Weights of a small mixture-of-experts language model, trained from scratch on English Wikipedia: 12 layers, 10804 steps.
Below are experts of layer 2 (counted from 0) of a mixture-of-experts language model. Rows are named router (the router's row for the expert), up (a neuron's input weights, with its number), down (a neuron's output weights, with its number) and show model dimensions 288-335. Each number is 500 + 50 x the weight over its row's rms, rounded and kept within 0 to 999. Numbers have three digits each.
Before each expert's rows: a language model's description of what the expert responds to; "comes after" lists some tokens at least twice as common just before its tokens as in all text. This comes from a sample of Wikipedia text that the model never trained on. Tokens count by the router's weight.

# expert 48
It responds to: Place names after prepositions. Country, state and city names following of, in or to, such as Canada, Oklahoma, Japan, plus the before team names.
comes after: " of", " in", ",", " the", " to", " United"
router:519573514466437411488510588481503519542468488558530566492557538463538513428525525467395461447409642571609523472489550419527443574463444491549437
up0:507508428467435491412495426552504497598601475516507480503500540477460508526529509523435484464534467478533460506514455568446499532494470567548382
down0:514574448506524472468461415564422470519593493493449499555457543604587438589467479537514528455452480499460599496523597439455491520523608406432506

# expert 12
It responds to: Clause-linking words. Conjunctions, relative pronouns and pronouns opening a new clause after a comma or noun, such as that, which, who, when, but.
comes after: ",", ".", " In", " However", "In", " It"
router:535482494462477452487528485514496441578482535484576657481550507490450529520530522563363539563526595503507533429503514568485528619478495567602420
up0:501463444566519541426464383528607465435573546543538534527540537487495476542426584483439460561463544467533454523580478501482567519544503546500493
down0:571594497455546586584463453504494510509517493480452488521510530418511395449447515546515472463448488420461571516513581545501436573438414477439587

# expert 7
It responds to: Table cell separators. Pipe separators closing numeric or name cells in wiki tables, plus semicolon-suffixed scores like 0; and 1;.
comes after: " ", " 0", " —", ")", " 1", " 2"
router:425535535523498471491472458511468527541476504459520457550533553446491530516533479508361560546474518529474491556506493451533430560496499524527453
up0:463497459518410426474541527502501485587501525555556488471531499514500560420532572445473440515569511481422508493464504557441455536502449442543447
down0:597518517610575558496547506462504446527446421571465538477470537562484430623437445518507532458472503560499573536514532508426463526553466399522470

# expert 61
It responds to: Past-tense verb endings. Main verbs and their endings in narrative prose after a subject, e.g. signal-led, culminat-ed, became, won, retired.
comes after: " was", " to", " he", " also", " is", " and"
router:567619532477472434499527550518472492524579431499543530544561495455444600533446503572374474485583518511515466420539498562471565599538433453568442
up0:506580488471610529488509474508494623516502606549576566479527475471592506535533537404523388498466519407562515510495451368497504470547510403436569
down0:479521558501517613451457492428485558619506576509464408450459502508438575455573488536463395501400381460549480564354520498492370401481555511544517

# expert 5
It responds to: Nationality and place names. Country, nationality and place words like French, German, Ohio, Swiss, plus "as", "the", closing parentheses in chart tables and lists.
comes after: " the", " in", " and", "|", " United", " by"
router:528531464471449458435511507462524530569513487481527514478545486443541543492501500513473539371411507476518502512456572506559469588410495490550423
up0:448574507536520488533573498473490499570498492531528549531588513502505589483420469546480453521496558563484448429507469513479527510440511519490386
down0:528521503455571482514564439527522484499461483421474440527500536554464492425439476518538522477477547553503480458507464541404617545532462533471544

# expert 25
It responds to: Topic nouns and adjectives. Descriptive nouns and adjectives naming a domain or type after an article, e.g. American football, radio station, alcoholic, political.
comes after: ",", " a", " and", " an", " American", "),"
router:487493550503505453511539543533462472547559489507500538535553528442526521540500502482426571516545671534529562502505566534467513564481514457540447
up0:452553521424482393535542484464522504505498524465484522531566415473481527446423462548475491456480407525515532482459560550481508490471526532484542
down0:585510520544542522497542451462492464436516550487513449611458538474454482467471435383578545524399502545493469545452459512538540567492418547642494

# expert 3
It responds to: Infobox field labels. Field names in infobox and list headers, mostly line-initial after a dash, such as Born, Died, Spouse, Genre, Elevation; also mid-word pieces like side, ed, ing.
comes after: "-", "|", " A", " Co", " O", " U"
router:543487551378496415499473541489551524552539424524569473448522511410510550509588512600462480497555506469447581544555584586487436590422379524531425
up0:469513441454415512554472574487513510492513532572410476550433458504516491468604442524451431507451421541490520508574536457488549491446569515482448
down0:531498549495448570451573592539487504453550558482407517528597487422487535463434486482553477570464539400565510491523520489553536503516528525461523

# expert 43
It responds to: Passive and career verbs. Past participles and verbs after was/were or in infobox fields, e.g. was succeeded, was led, began, Founded, Born.
comes after: " was", " is", " were", " be", " (", " been"
router:513507479436450468513514569513516513529533467491528398524569501470547543467404490595467502496509493511558481447510524548467465593533489510564457
up0:533489444463445508524436527484505516446464522537477467535529545495448584381431461547496547480455478562497473450473510524542544491433530502569446
down0:392498528537555510497552548429410467546582452539446475463509430567462469517485522490483526497455417436615506540495454536566475538522492493553466

# expert 11
It responds to: Mid-word stems, participles. Word-internal stems and past participles like irre-duc-ible, dictat-e, based, located, plus National, Los, Pacific before place or institution names.
comes after: "-", " was", " (", " and", " is", " be"
router:512509557468523472466506480549529515551483410461517489502557490468614559520444546544441385494559563527453468447538550517533459560413475450555479
up0:436452551446468533424467602476448526417508545507510471521475562496609482575546441478479522463528499443532455491584554452465440543488444572480547
down0:542444530435554487584433538494495531646453528608583531438433494506495483518473542550559435606576512507480437475564532533509445505562489525457511

# expert 17
It responds to: Motion and descriptive words. Verbs like came, given, taken, finished and descriptive nouns like side, High, Star, often in sports results and species descriptions.
comes after: ",", " and", " was", " is", " (", " be"
router:519510489448468465531514495571485533524537424474531379521599517487579514502386512455464436436534497490499417572511519518508440582583488476529432
up0:518533432470520446483575490536544498575526476486535530454528509422446501496514538489469488551445513467524512510388486522470468599509505542482531
down0:482494415435532387553484532452481481507546460548445545485538430487470440503465471462515504432491432544439401461516539453447465481525536414501506

# expert 57
It responds to: Table values and dates. Zeros, years and short values in statistics, election and episode tables, such as 0, 2013, Safe R; also been and was.
comes after: " |", ";", "|", "/", " Succeed", " has"
router:524365590553485464442511494505626518557471465471519505502563470400429562513526522531430529505463526467521488469381505422498453569464524488543492
up0:458559451483437377494531540498422457534481499615538517522597477443532595498532482542516520401519543441425511544482525460499401487531428478574450
down0:437505535719514643595489464483428503447392553514558477501419511578471468587522445488488521462495457538524462528514461449512542425510524521445533

# expert 55
It responds to: Table row starts. Pipe opening a new wiki table row after a line break, plus verbs like released, played, include, own.
comes after: "\n", ".", ")", " ", " 0", " —"
router:485491591444500448514466535517441515567456472509569480539537590414445514562510506525344455631512552438450510419551544500513392555436507523494480
up0:542506461520431508416560544535539554517493539530507461454565610474561573569520487524493466434505591549471544516456523463527488564473474583587427
down0:527522504413587513543546484550482551539525536478426494449505456478527430541516473459498493515466503479493437450506479509475488361459492486572506